From a checkpoint of a small mixture-of-experts model trained on Wikipedia.
Size: width 128, vocabulary 2048.
Experts: 16 experts in each of 9 layers, 96 SwiGLU neurons an expert, 2 picks a token, a sigmoid router.
Training: a variant of Muon for the experts, 8773 steps.
Below are experts of layer 6 (counted from 0) of a mixture-of-experts language model. Rows are named router (the router's row for the expert), gate (a neuron's input weights, with its number), up (a neuron's input weights, with its number) and show model dimensions 0-127. Each number is 128 + 24 x the weight over its row's rms, rounded and kept within 0 to 255. Numbers have three digits each.
Before each expert's rows: "comes after" lists some tokens at least twice as common just before its tokens as in all text. This comes from a sample of Wikipedia text that the model never trained on. Tokens count by the router's weight.

# expert 12
comes after: "\n", " of", " ", " in", "'", " to"
router:163145083121082080122153148139107130100140103097142152150133123127135109101102164153134150180093127128146099141145075102187119112105143101109151089133139135145096117115087158180142132116127136126129107167160151115124128161149089147129113135144139114096123149144148169113114160141155129124102116129130146099091119116109100159099119105112135088091089106121137094113141087095144112143122
gate0:105117112076100137145115150120156126161141107129105143186139177099143108171108091089099140120136120164155086140166103150169080142109141095110162099151160145113118125139074137142110127137098144120106128118159173121129115097146134140117161149143142116131137155120070175131134122142125132112111084142121138114135132109162143097125116113104098152107081115150104099130110147135145126143164
up0:161141117133060131125136082113171128136117100148114123163158127093137100158129121106121095133097097149107167140145099118093092124122126089128159092167173112103127159148100158134102132158105118166121134075170109121127129132132114113125110132135143142134124162153109153150139107157117113150083107099151108135111117124107127114156121131116119138110118145157051170088113160148150137117127
gate1:132125147131154120112137144104065120136124147100159155162099129108133115141158103118188126119079137098103114116140105129142152161139113071129141097149121147133138138111136133148077101116107123115139075106128142120139146149170110141127135145131124166052086135127156151136124157105115096103147113126138125150105166120129110166187132145130137121128142085118143124058105149135129126124154
up1:135097105124126109131123110129118122108161166139102108124121130136193143098169113112108132106130148139110099090147124141131064138116086072070109109128109091143139147125107114093120116144159181085126113105138101144136106110132087112099124148133118151123128136128081188189132166148129140173134118079154117098106142110145108135131127130140097138145137149135130100105132106146143113106132
gate2:118195119139116098119125138124142127184133129122182092151149138099138125151110148138116134115114139120149100130117156107164118136163136106116144113139110125196140111161128116135130094125146114161130099139120111150123093141187168150121093145100159130114173092125171179127103123118129134149123129124117102138167142162155114145123097131128123098138132153116136204090126146105170104112118
up2:089150148147172139165123135117140150159138159109122101141084112119083182084165142105101106144087160122135119140142104126132141085153128093069140102093111093114135141154124103113140099115114123103144100144087116156092131149110108136178106123142132105125168148116127097099147121129095109140128088090111130089089127108127123147128141107139175107121137136140117164131090139125119100150153
gate3:144132111148084082170135102120135129105081174119110161154171122134124081148089099104125146195120147147169132188117115121114110168118108118084102139106140140128117122117161117124166155139144167134095128150142167136089112102134122088158123127120144116104128106117112163123137116116168113149102142116143078114108113116119167140133125108128110140093156100129145140163127155099129124139157
up3:126135150133126143115112113109087112145135108113137108123119116152144154164125106107146129133142114131112139140119135120074115165126126112103163066180123124129080122173138104127126108165131120150154125149104128143155133171157094111121114118112123143139135122103151064139141160144124159156131117176128087144109118161153127107078119085131151105082142102125129166097152103157135116145053
gate4:151161122153113122118094120162125145101145133106151157118115113120136098125125100134176128110131072161119135097150157170129152130193119125107109108119159152126069141121114137143116152141141110135121124155137136138096157156116122132136091128101129178082116140179121148134147112108105167130140109085101125118105098099132086134093124096080180088078098136124143157134110133135109121121123
up4:136123125138097147102100154149072132147137154126106104166088151104147125114086149135107139141104116142112137112116079086124120127162095172142095094162113098096133153148131126094141130121106178135094110162147157156134165096084141121129097114132146114100136147094107108107130139136079107168131140071120115117137150155100124143110145164150157146080112122163127154152142144139138134101129

# expert 6
comes after: "-", "|", " in", "ed", " (", "=="
router:156128129172120088095164147147092100158087147083176136131155139111176145089105179159145153191093108145126114133140101108166134134107153126157168119126160142163110134118114169124191150134109118123125135126121136122097155119090121132168141109157147156150101136120127132140125130155169156118110118139115159115152125112168133137131129100129147144157106123126111108147160124117108093129155
gate0:105137113110191120145133110103137122115108104107146104086119123114174112109134124133144113159140116140119128139163137086111103138119142123118147147145180129119093158089074102122183170098133110151129113117124113160116105135111090125137183157149158103127141145088084151159145133101142148133113162153084123124180137122131110107143158149090126112165183160091132150125131135110121139135133
up0:163132105162106171127130109139129109117158131135118144130103120131120155124119102096075134143128091153143155109120140148108148154167110161110134144064084112120104133135166177157130126126131132108153140092159105140085169083167130103106126130156115147139148154178133179123141135101156135111119142094185137084149122124137126103128109139123135123144094141139136142096088126106179155143125
gate1:114135108100141152128072129121136111162079112116134134112161096109143124138117196156092132141113139101141152147137145116172110128129155128090115184152144197120118105126135114166124090112084086137129133111097131157161179128121123109137102104120136144155101125109111126145126157144136169166134131163123123150076110085129111126124128125143152143112104081160134101138108111130125095138155
up1:130119138146158124159186093106065105157165132126131132123139127124121107129143118138126133141158124160123089123116116131115114117162090129090141149143118107159152109109168149129096128120128134136130106105133124135073163135063150114122075134087107116165110147085127114141146149129093101151149127120116097154120136153111101169125157173096096121104124112172153162141136065127125128152127
gate2:151169172128111171127172097136126117161167146186160076113153096085119138164085154128059133106164157110115137129120141142137114109114160148137126125156112104204116127106133129108126114164123112106095135107137142138130145125113119128123159123103163178133135110140191129130131084148154099135124134151118118117113131128128152157132114166115153097127116132133122142165120109119141132137109
up2:102117129139140132115151107088130150096128088117135175173092157108096120100141091149139136103072099133137155127159125104134141095128105122125153132125128154092169142174175124096131163072142106143159117118130107111088134144148124155136109165107081118105150134132086101112107095093142129126123121096144141101109095101118137145149133107158145129140138166104091098099084138135125100140145
gate3:120131154189126123154113098158126139146122146159120161164138146110101135155145124135076129193079097152171105128129115132131117134135154162142094126146111152138146128104149125200151152134136126126109143131133102157165116120145136133108115172099115103153118092152115106133134128110185109150109101127142104104098114111136130122143120140129121126129168130161113136156182136066132091096155
up3:124100192109137143180116143119121132146083100146129132101164153121135161169114133146131139110113142131101182106134104173142129153082079131131110098118112147107127128195109124121110086117139105128140141180102144120102154154128121169142146119092129117111104118136124167167158173127101105093099116116160133158140120095129138084117145129093127136106126124134136141096161131099113143154121
gate4:142115122142106131124105108135100144127130111111190157149131134123137099132116111142137119156139121170117117108123120159124137135082115121117098135157095149125148148121107111143180098066100113128105155141106099156093131121064184163116179120095109171143121112120125163122091094152127110148132150135117141131132117167094113157166122158147111070084143135152151121127084132132104138144121
up4:140152134083149142147135098101136093105119145133103164142124143083143116140129173090103120091114129146085148144102107116110137136092121122133153090144124112155086107129120138122106119139131106130121144100143119161078166093108124130107158126153161080151129137115138122093097074088116125108105123162128135110091171127131141111087117169103125168120148134130133131106097135134112126046108

# expert 11
comes after: " |", " the", "–", " 1", ";", ":"
router:143132087135095112130180164148100116117154083104150123109153130165179121096075136143151152178124115184148096142132081102115114097129113133125146097161130084156136152104118111149156155128148123099126138143131157088131152135127136130187129118149102136082126124147105150147173151130150128106103128139170183100130101141124118118143137107138136140162135122116124121139131118141084105125149
gate0:158148129119137088138135109160132114159147123099116118087138103099192149115174084124122097110165136102160151115125161107083102133127122126119124147177166101167094155082068112140104121128109122131065137145151164134149150106126137152160157132112106106096165137108165138133116128128150118140138131141113096128121126109135116182179144143120121132135118138096099158150122135109142113123140
up0:136098162114130152120122162090155112108145129138127154112145184079132131093084107145125144123138113115137110106115088134133121137099134125139186118165164121111123143111113154081114120146139107166147155147140134175117125103118095082135116139119132090118152148152131130156142132102135112123125173110143162165153128129110142170121145156141147154204091085160105148154115099122141102095127
gate1:147111162126142123149110130155126125124123168096093155129108126074098091130128099136158160117155092174123159104172079101140126080126150092162098121157102161091124126130136137112150066119098135109154114091165148147164130129116087144142100121113122109132161124113141119129132103132142137119122121085130118131116140089116091171179156133148157083129140160144145147127136127139147163121117
up1:119149161090143108148115121105114142116148172123109133139163096114127137127106145110159105105164092212117107084164123097146139103118132118105137128123073102143124128115131117105107101118132109104123121149152134157167167094099196110161118092133111109144139128128126118159144110133126106178153175110120121144111110103145118126130162146119135089132128117157116133150116096166156156086102
gate2:186133101102155079124129134166148147168098109133126109126139110113141105125107146155129138142165117133150108106127101098105106127141155126109115129123130082149117109118158110133127094166149088176115122145111113098123140143124166095125134129178134227124151169130095119154128123140132123161145061135145145101124126118109139092121122130103099104132119118153074120139128093118130102128141
up2:098156136142084140136117161116142142092146155123155098137108111155086112090145147142121111099087119131135177146160128131135130080147136061093156119124155120123161153154117120170108146122080167126144131095147118142115127119108128152113124134088110105148167130142161119133127089110076140140114146073120114158155113110155094189117102145101112150135125128131156142140098159149112133132138
gate3:109120131111139139088136072113132105122124134123114151160117125109148119159130087125135109118128095101178130131108124102126137084144088152136154096131182177134133190106163133150142103118148143134114057111117122078130148099123110126155148106148134132148137140153129109157131136101108075178141095084127140120104122145122146154120177103111097143124123135169133113166145134101133116110098
up3:106103141113152099099113136142115092140103079093103167110167128128135149165122159131114160141175126131120145137140132164106117108130134166087167087141128158167134109112122092117137111121146111185192160133144143108151154140154124117136164117091084154100119135157111105126124102086124110128119117137135136161136147153181117124099134132122144163068131127156120128127145123116122107107081
gate4:149152119126157150165110092165072142143137153128104133138128121149136122167140130098156107129113106125133132146145161129141131104164114130131105122110105112118138155155119103107157104120102137161094161115078105133139181121126134141156104134124150107100107127151109179131118164177117100144082126116177144140135115123153119154127145107096139093120155078090153110151125107123156136059080
up4:093103119118149118114128160139126114104126119151095114171087111144167098100155150152131139117114119109138140127089129087130137128109103105153103144137124103136093120156154133163120102105124093122113075172153136141113145113080142124109104137136166113132141141103110144111110133130122138174172127182080162117103126140144087108148123163141139132064155175167108149106082118116095119141111

# expert 8
comes after: " the", " |", ",", ":", " of", "-"
router:182079105149145118131164168133133123113153113080174106151149136138154118102079131123135158150062127128113106170125105085141118099124148153115133067114136105111134140112139156147156128135152116108117123149150142106112145149157109107139101080141147134139109150172144141129187155138107157114123114139121137121151094144154109135106146141130108111120097097140089084100123154087126106132113
gate0:108118142084113123147079140177162102111100137118084124145135174091156137157166108114111126162140134141122166107143125153104121154124105124137143120102158125157143100124117160183141144131138131146131130108144116184127093121095070129161157121122133124111155112154118115089116078142155152105106130115109139128141116139133078157161149133152116130104164160139084121115120164153141078110136
up0:160138087143136102120131165131125143136145163123137138106114122115148142173077109107174114164097136123153151118144147149125127152119128127116162108152126130163139131068136118149159122102120132158105135122106086117153138081146169149148177144094154100123089120157106165155149115134110122089128130126143117098164074133108133152128165105131155096121148128079083138123150169104096105142116
gate1:165135123122133126162122126118101110143094145125117133124130140069130093121123126144114165142158146158129078108110087117096133080143169090091125106132136138164153097099132122142120101102118112148202145140131150137145162123166103138136118129139150148098151147182163128110130150085123160136145125095137111138108140078152111138170111140148144102098186141104106113114091117108144107138119
up1:124080126145121113126134118110082139149117130129159086116123115141125076097118134148082174120134098165128092078094132093135091124123159070112151123137171109133101084156135089077154129155137134132132124132098159121107140098100156106109107158125133144121160146107144122129100113128107108107185117142109147118136107109160156099123089130118141118123123113168100091162108093127133147109116
gate2:142142133158111151143138128159167159108142113132159094167093115122152128144114117097091125179132122169141136154140116155131121131113094131151109137086137103175158096094145138145104128139135103138125168093173132117112136174177164111143125117127110106158124141138173135110152163097087112134113176173111134115166157158111102146096178100110147110109126108099129127107140128106147122123097
up2:115112133177108133134124091134136150164119112078126126097117113092076147129102118116141115155103129148140118135158164071112137151098136144104136093126138156072173166137147117136108156115055146150115134134133162140183120095093091099129107144125127159166106168141120129137129110137126112159096135082128100128116129143078133148148144117076126113127144160117118130140126134141138110109142
gate3:149179122133182144152133155168125146121124106138144094131128108114150165157128134155114112141086107139171111185161148159123143132121103166129085155131085111149109156116120117166155159113136087145150141094084164126125130060122165127180131117146111148100107148129139120089142115127119121140115102101158137140143110122111130160108081096139119140147100115129108137108120131127111138172157
up3:189142141132106156138162133113100120126115172073133119111102169098100145137119129138111133113103125115127123150106129124123160140119144064152165099138126143084144127113142134127116119136115095155148114167131135145168157173117101149147140144089122163149167144060142121122106132104107145114139137133095118150125141155159133106114105157100115134119155106074103195152095115126115110127140
gate4:134162169116133137137120116123132109111153166097117135154131140071146127131150130160159134140119164127113147122136120109106142127106080122095125113104195144127139155160143114121140174118114166152110153122141122129146161115141120131106078112118093130139146188153085109158146101145135163133130148141132122085119118133146115171148090154102087136138084116138129113143107141161157114048120
up4:126133105123154140117184132117142150153117109132091127151111126069147137128095147106141119160131168134163066082101149134162138141128144094132123117166132129149105119149116179136123134090170106108137184114144111123108090159155140141114093133148136153135105119111142067142132126112137088093127153105135167125148111172072138113124120153164147119131142151139129108099139094104154117110125

# expert 2
comes after: " a", " the", " (", " was", " to", " and"
router:184140110130130094130167158161139124105148138080164122139150134127164137102079123150092144164076131103119121145144109081126133083101156117162149110132144081160129144094091126108128145144127132115108158170135149124118126151130136109140093124152156104125134154170151122137148180187129122113111139107130156114129119120152106123095083113128088106131097112099123112149157118108127104159108
gate0:087128113066124165151090086157100124112144169148111081123126141095138126146089140132098127096130083123081120150133117163096101123141110152093109114124092159116135135102120152115152113117142132137134147145137144120126141131132098146121120083137151108077132117140186125091152105173115092102109092130163135117148099160145128113109132118143102126126140139134113107158149176114161166124086
up0:165118128148191163148154151185120128127113166094160131147110116097136140118118111077095137121073114120167130165138135160071141117156121122123140096146118146119134081138106109107120164103102123101108153106135125154140167134148136155125133132124171156135156160119123113163096145175142126139165107083147162101125109079131153126133141125122117119117100152165147148123088136119120121125109
gate1:116131112165141133134103134154080130150159141096137130121113112133107079162135120108131111146095118133066146138170122146114121091161137114138127126165146132129139106086120168171104076146103166144136093067130139101119160183133144108145082139133141132156132159153132131111110159083083136116129131119118128147105120141120113101155113115126139089123149146079118099126154118182153145121144
up1:117138137131129106183140119129111136116112192193126122105136143147149073105122118123120108123098103097123119110092109111161108129122127174098133153154128117107124109147150160140125131130134132131103098173113132130158126099139159115108114102089164119166121114139145126129112132125180107180104151127150099130130101119128113155156129180137138128176087147112130089182189109135148143120142
gate2:205142124107103111165140129185136114134165103111142107160132142117159161092136124109118113141134127185127141131135132130156174166116136142126100134145126106171134091138094133108103134136107122123147138141147138095133095131135109164109115101144159115107140068144100138140125136126128146114134115154097099117153137162105167096101098115085164147111123150102141161150125134091148075116086
up2:180178105153152129104147097111135128112112096126128100107137086143108151152125088144170085125104097098117098136153119108121140143118119103129146119092121106140150123120149151094110143116051135149121116140104169112088159124153107116129112183119135136115123160126141096110121109156110160112152112124127086102157108141139166086109120117106171152156176117153107138127130093156143130153109
gate3:115141126165106124103112134144167132109098131118100145150084152108167089113107114116115108143129123117139152129132138117154150161104145145134073142098097171186087173119102156155127148125122129127152130108135075132090124149074156081136108141163127098133136090121100148116106111139131098134127151097060115084126156142148106147150112127103103136124157150092123137131102144108104146117142
up3:123093169130154142106138121105157130106143113114139115123150154167141170132165105094142127128098126169109127147118128137171108142105113101100173104112124101079142080112109095097108126131107104138142173172142139111126128122133139194103114096083111108152087133078136147112158148107144163097155079149142112125111140146150148097108120159160116135130115109121106170129130143151147131103114
gate4:133114148116181135126104147145104114105109147134113104126120117097180073113109098116130141106136144139150146136108176100099175125117129097073119088138092146136141124154132143133107137092102144120114171118134135147068144172144135134145064128123146161105120121161127096130122088101122116119120159112120165093114128145134113118116115136093121104137095123154161123147139116150147093058132
up4:105126076163127141108127170147106150144154144111141106145113163085180139136144131134133107167093157131147081107118126131120142148078134125115168125119117145180130095168107132136137156155147139147171118128131123130103107141155091126107112153152095135132133149137164126135147122111087097113137119132134139128164132193114123086104157146094107126088115156120090091110106125096095163124160

# expert 4
comes after: " ", " re", " p", " de", " con", " ex"
router:173116121150113092108156160150129116098122104118166112117127118121180165125084156185144118146092151141153119115102099121120111092130155135137160121129135112115132135081060157159145105132108104104126127156161155115154119144172123101170134121141153137146122109137129142151100158162118125139084142112153145099097125111122134160152081095151099121114085125113095129151135152122119080114123
gate0:118132097119147155139142142107140157134115108179152110110106155145151123156162120089147166120132098107126139095148133110110103159107159087108095118181088131098069122109122138132123124098123109151139150158140150122132151117115096149125093081097150124169115113136087127090109125140122171134097167111170106104125117092156120121115113100128158135150158130104100154163152177093114118112134
up0:130126125117119135162124110163149162112119119112159113133163108105128152099173124133140128150114121074151147125185126124182093122170134117153152131175113112123099138110090194128122140105134110071095114131128092154130157106147137093124117128142161084151118134129101121204160135126126111146086124123147107151155109170121147135135149148157117130091127134149115156125128162139143157130109
gate1:121147114161118086152115146125132138118123123093160104158096121106121150147151138122133113155083114145097167097121126139128139137133091101114125125101142180122153144103103140180120104120113110103153108104130121106122094163126125138145103090144127151148114128120163196113126140116131114137083104105157121113134104162124170099161102143142121128160122085130088145144049126107154174157105
up1:154107140108143182110115138164148101146141179145126145133118138119133114141142117122093110138124137108130119129115138152103121111106159106087130092147100138079115155116061085118103150105155108117136169105123114066151148147133157114132109133122175134161129136138085139125091153146142096180145118130099159097077078130135103161129153110098116149121148116172114122163115121119141104129121
gate2:175079141102136132071152121126132202134138158170141096094134158075130107126112171136134130122146131140117118116151153124157117085086117134122128128106134139168141090123130150144145076159163131128107155100151134130155144130091157097123133144150171159121153107155151112145111121172110096153135127134119123094156109126132119140154110156102164092109117144095100141107130129120150105160112
up2:100146139169148155091154114109114102111136140134140118124111123113131128111135090151089134113071120097125113107163098115075113116116126090111107125102153113096171148113144123125097169103101157142132161131128115118129123121110125102145107191155117129096146137135078151152116154108133151110135089088146114169098088134124108118081182127126128160095142146168127170122105142148094123115150
gate3:127130087143075137116127145147164152089150175085166150115099112114155119109125128150137131115131123107163115153147131122086118117123171138150129164114106132155150130091130147149137112072122182140119136105166137128116091125113131124122081144137100133113173123126152101124068128149151129136100166125117110088110134115153119149188138164117096111141116104136104107145129136126134125113196
up3:091133103132133156124127100117131124105142128121133155092149118154121142134107130100135140113108134175110115137093100132119166129132153107131127103119125098120106083202162123077136135137137126160189146102125149111158113110140130177132170113148097178118103122138131128136116155124124135118095099123178101185152104112120151127072140120150134122085110093151121136093087104151101133110106
gate4:187119157160140080145117100108112116126097163126147114118114147098156128171134103126135128161121159164128152085096125147100137077150121126110115092132186127146125107069144118144132140112119115110141125127134102137084132070163150109150174092079118111134133119146127124140105096104095099113152117147141111143113116126116114169137145128151165072112137126124144116107130151146100158109139
up4:139119142117119133176096140126101145126143100161165172166097147156117115121126125140129126106076126136122103105106088144120102143154088124121105159120103094086088152146118100098149172135155070111135163150092148140121095160109136090108139141119142147134167108131116129093105155138153136126149099134133121155115105138096098124134104173143125165145082114173091124117118151094122150110156

# expert 15
comes after: " |", "\n", "==", "===", " his", " d"
router:176164134167092107134190171126105135114129152100129112096158118152140156124069136130111135183066126159123113151135114114172159095090139117127147100119145104128140142105100108141130143108101122112106157147161163133126147121117130146148100106139169108169101146165151126131147146166114130091123127119146175130122142160138084152101119141155120119124096124119135096103140131088122118144124
gate0:143134152110126112109128089151117144163111136165084115088174116101107089142092123132090085133108116148102158124131098112142105146151145114098119079173122125106108123124106127138144118137129112111113168093147159087093108130129138118119108141140110102117073079096138119132141087105127119140151146074121172138093123116167085124145113164116109138140158129084100109136143173106143134119119
up0:123110138144126167126169144127133145094117126114133107121117087094142093159133093111120130129146146117139105128131076188110139132140103069107170121130148127161140107130158197133168135144151139143128102130141154152120135164155075150164096164166159100134147120156122110110143138066135110129135137136115134134140101101148131092119142123118175120144119152138186110135111146114164113130107
gate1:106111127130129095163115147144124120125120145167135107131193103138125145158130110095165157124067133122106128120161072091128109112136107133122123093092096159150127138152167148134116102077131079182133113127106151137152159101100126147160106115112121119159115123127173183105146135129122095090118081135138169126132107149138122091142092116161128145129140150101120116127099090140121130123132
up1:126151128124136097135150111157167131142151120096154091105083095091124109125100130136123103107128130103139133122076103113125155140132128141084116124119086196179126088174162122147149177141154104137130106094108135121095134074086116113167124109129093122145139176119126119138103153135115060154126165119126128139124117117114110138130145130131131147144129116145130164176125089131150118152115
gate2:121161128155141100096215118178138131136103099137162101123129133114100157122137116140116119103133158100123136169113101144148138126130166181102135129094127169148155099109119148156167076117113122104140192150119155128132116141092119137125134129125158097106127099141135135119131186149094122139137142179148135142150166164138137135137133110127168141112147168125152127076117140136121125137119
up2:107108134165101111123150076116148100140125139096148138145128167077118127153149096128108154106080127118095147153118100145117151093146140157112130132127135128104159138130086131126129104129105113127154186180127173126085149136157118131147082146090142122124138175131114139161128170092128098128111093109154127120122126123165149111136160109092150165136154166151091165125103150161113149120120
gate3:128142148140128095131154161137113156129096082140109088086124113107119149117140144118144121132103129150130064139148140134136136168133120128152092147110089103119116148106171151132127157103139119115086143091145142125137115149148136157108154094171105154104116124173125085134176124155134126149124093135151104052188124143113139143114111130150121121152087143111123147152130156136123094181104
up3:106093109111083117134131109093116072087129155106123131142146119114118129114115101142138139131135143121120140150087127146157165165148113109132176112161134124100134135143104101078137104146132087150176129144105091082160125119114160109141103144062136158141122130108109142159115130103131107107146157107128144158087151108105141085115122103136111120147164102126133093072134153148115098082117
gate4:120124129132102112119119146163124088136097131149094103134081096180154101133134114122151124152078109146095130104100055115101153130160093110123124114109099144118155137128089084102125124061099097096111109106102165125095169118155169145138107115143114178124117131148159122111116128158123116109093121102137132104121114153150102127126128110091143105143123115110120122107167125103138129097099
up4:120123154155134131087106071147127120116104099128146120140097114139134120169136150106137107134126154156104102114146112109121178146080095087165153088081086114128096149143140086102128156097142103144168080093125145120082135134125147103144129136111101116121097122130100128134082137148099124134159128165102143128117122110118096128163133106120134109138163097157194148093106137124133111118112

# expert 7
comes after: "\n", ".", " 19", "==", ")", " 18"
router:160108103137111084140131126139137152118154103111151096119128146153150161101081150125142162190114116119130123152143094131139084097093168114129167081123080099149115169124114133147156131134125104112156119165138151153108138140114088128140109123167145130111112142137116184182128152133126123114067158117129152120140094119119112137100162149119103131147090118116138087155144142125122111082122
gate0:146087162115167139146113069155155167139159108116121124147097140101153104129108182164122135131134102140122135101092156111133111122127113123128144117120086117126093191139084082132113132136154105119130104097136134155139138105100086137141142121168094115120143146160101147109067132135125123163146116137099122084133078130181123154105116127136138096128150110113114150167118129130159143114155
up0:096165114141119104166144144150114112133081108145127154111133158113114099099102090119107105130117126087139083076152144169139151129173123125100120096097143163124137111155143158125127144097145109115122160111159144149128090106172148127145086114159149129122136098100146096147157119095130096119080093086137148119125131118137185123145108112111135139078118155167094123112102121124155143156136
gate1:106157087074140112154111139126104145121161109147137146128129137142139113160107139114134090146148117113104132120141145145143127092123118079112118058121171153129080132107153153127122185138137074156160153104113127124080138130101101148147117138137090094159149134130118090125124133125150120170174094120133108127147095104137069128148136146143133178099109132101154157162114134133110137136129
up1:109146153092141128119075120123134150120151130142168104115107134162104116099148150098128134102125150149141114127126119107166158104113117148107146178163148084158153132131131107165108151119122117128096111146126140150129135153117138172116115121065129105093132131123110135104147108114152096130077108134150138114093111130149109148128144160119175112105113146131132073149094071202149145098154
gate2:152161155141168132175103138154166115131141116110141132090121148103131151111079121121121138186166130118126108133121132115157124113125131124132108119105104096165099116117149146167098111176114123128123153097126106115120166114065142113105155119123099142083104114114156153119107110092142103110137137155127158108182154133134100149130149107122108109123097126147139190144125114076098092155161
up2:156131145153156074137075130113143136110100104159140104073101115122147144122144148112165149149110114154153141095140087103145122109124116135123125127102127104129130170128171116108165114144110139113117128132116128138090129106140109121141129163161084097140103140052105131109131112150136132154119134136112146149111138119156153104151100118132104146113114156157116139081122140088053120185157
gate3:125129116145093105141123115122150133132108124155125113145080125138144101143125129100156100158101101140161127112145097126115125137145088119142119152148090110126125142134131111156132149118121128134125091109115121117094155104134147154116157134165129122125150136193159119160130091124158108191112134110066075115153092117112108189096111164130117146150085093098131070157125151076132112128129
up3:160160121163186168154112158093139096156132120077137147108122140117093110137141144167135149150150095159137124105159142084113103166121141126145155097144130102112117132134111133079089116139134093157120116114125136149155092110109119159132129126108145114146153146096097158132105112151150125154106108093147125127150145135106143106153141133180149114073159130123128147086178106160112165108149
gate4:107156096088091137146108114141134114155153179134153162159140173088153129107144150162138159134134133141155147145130117176123113124114131088128159117089115137131118113159124171107127144174110110119128189079125152135113144123085129084097121098080114149145118121140110122143107152105117123128150131143154154116141106129140094116095130159130117097113133124088157160165133148147192153139136
up4:135117156114107181092172093141131136144105151118120135141174148119109138163104171124091130137106143150114169110096161137118146132096129119074114122138133123154078172101143133152113108097150148156103120117178126141101132125092109155163162111114117137062157129094123132103167143136134083125114078126126147101104113139138105125127138118081123101121138112110126158150150143110105118143090

# expert 5
comes after: "s", ",", "ed", "ing", "ation", "es"
router:140130103174134107084158152142131167091116093093134132111181123121161165115100133181117160188095136151064127140136110113145133163104129153124166093141131102171128148094129158153160151143143128125131111146127136130135144135146109100153098091124145125115132151131120153129105148115149120123098119153137174120122113124160089151089102155131138132111092116099100109149150152140113078132145
gate0:163120105156139146129125084159152122157120177121129094115099200097097150107134119106108112152129174092105125103155112102117125139104160158111154158162148105168145143142059183131149142154097144144148129112099166155143118153108119114137159110132127101104114129152119100167129107112115140101149084129100110107114106151144127151128149115115171137108107134157127105144137123166136127142116
up0:150119108121121128108124127134107126121147127134136149084119129132148131121133091162136112136092161133101153150165152113085111117131157128133134128127144078129133133167112148154144159166109127111189106090145135119148124085121084110187148097089134131127178142148149186130098141107107154132117135142128127117121112121153126117100145148055146131164099121168081121135139111128129144107062
gate1:132116116138133181146122099125130122141131119144106131104129107113102113126140074134122202120148144122091133109147089135135111116113120143089109128129122115114143127171170107093101155146099113144138140168100116098135062123149142136116122143136132092121118128144175122125178114142182159132147127086160098134151116179107113188125137121122115101101131101136133160125146151105175117174114
up1:122136121108116144079157163160126090138177102132136133128117143149146109115146164141124138115139105168141141128113082140127130126122109154083113107125145083094142077146121106131125102133119129135128127087128157107130175157138126140159129139122109171126156082135130146090120146093131083125082116154104121128114161088116154077099107145084105195151122166165113121130130134092145140132137
gate2:133100125126160126118165124118122156133117072126117153066106095130142147162127115158122151115126131110148091082099071123136132116161100153177132153160109152148179118139108116133105121137124107129136138137099119147165113104162137103132106124113141118117144162146094166163106133167127112157138138140136150099168149128134144183144116163090103141140146141081102124104166141157130091125164
up2:168106161121114165102146106186121069102113127115114150142099140121155164144142150154168133078097134097153114124146098141104135089140118147087089129135104146148175123109117118099055154132110145127129109153111138188103117130134151168110112123104139136106130169119115121103127111122109151151138129131113113149125132115138074134169147114108104139117160146097106157125115109131143104109096
gate3:133142118134144133139117138154152124134113113166093123113116145087133146135130122171157135160080110112114103103165089134144122142126142104115126162122108121120132124095149087108115130110116157071104106101146125159126149131103126145153095066150086152122095143085100170133095107089172133158115107153128130108125160152174127118153117115110128167166134098170153184169135132128143123128147
up3:153152125118120166118127160145119081129126124159129140101160105113126167104141116111171131132129135103145129108120162138145088160110168109093181126116128154139117141141147116077128142143159125128116118143118119100114118158122113145160126107157135171146112110105154140121163130142079126126160094166161116191128163148132122133110068121150104142149168118153100192174153129111119111158137
gate4:142109116128156087100075140141125134075117125152108129122120136094157111162104157097151142139152130106102154069142161165134127103078175103150156119099112100127154110138119125138154165109091086156116134117132131108162186122122131146163121123141103128112139125130132136154128121127158116106102142134125116141159136155097108169076148128148102119096152122059111081133138127131106137134132
up4:113152199119097134160142117129144086168153137118114087143153139143109134131114103148128105103109138136157100158113141134129132156115097135109125136140147150136149165112088142116103109115106137084113082132120132142084100111152115108087115114117144134100124097113151154100113139092114118151163131107107154129128135165156143147182151138079152108117113134173164144133097112134137172160065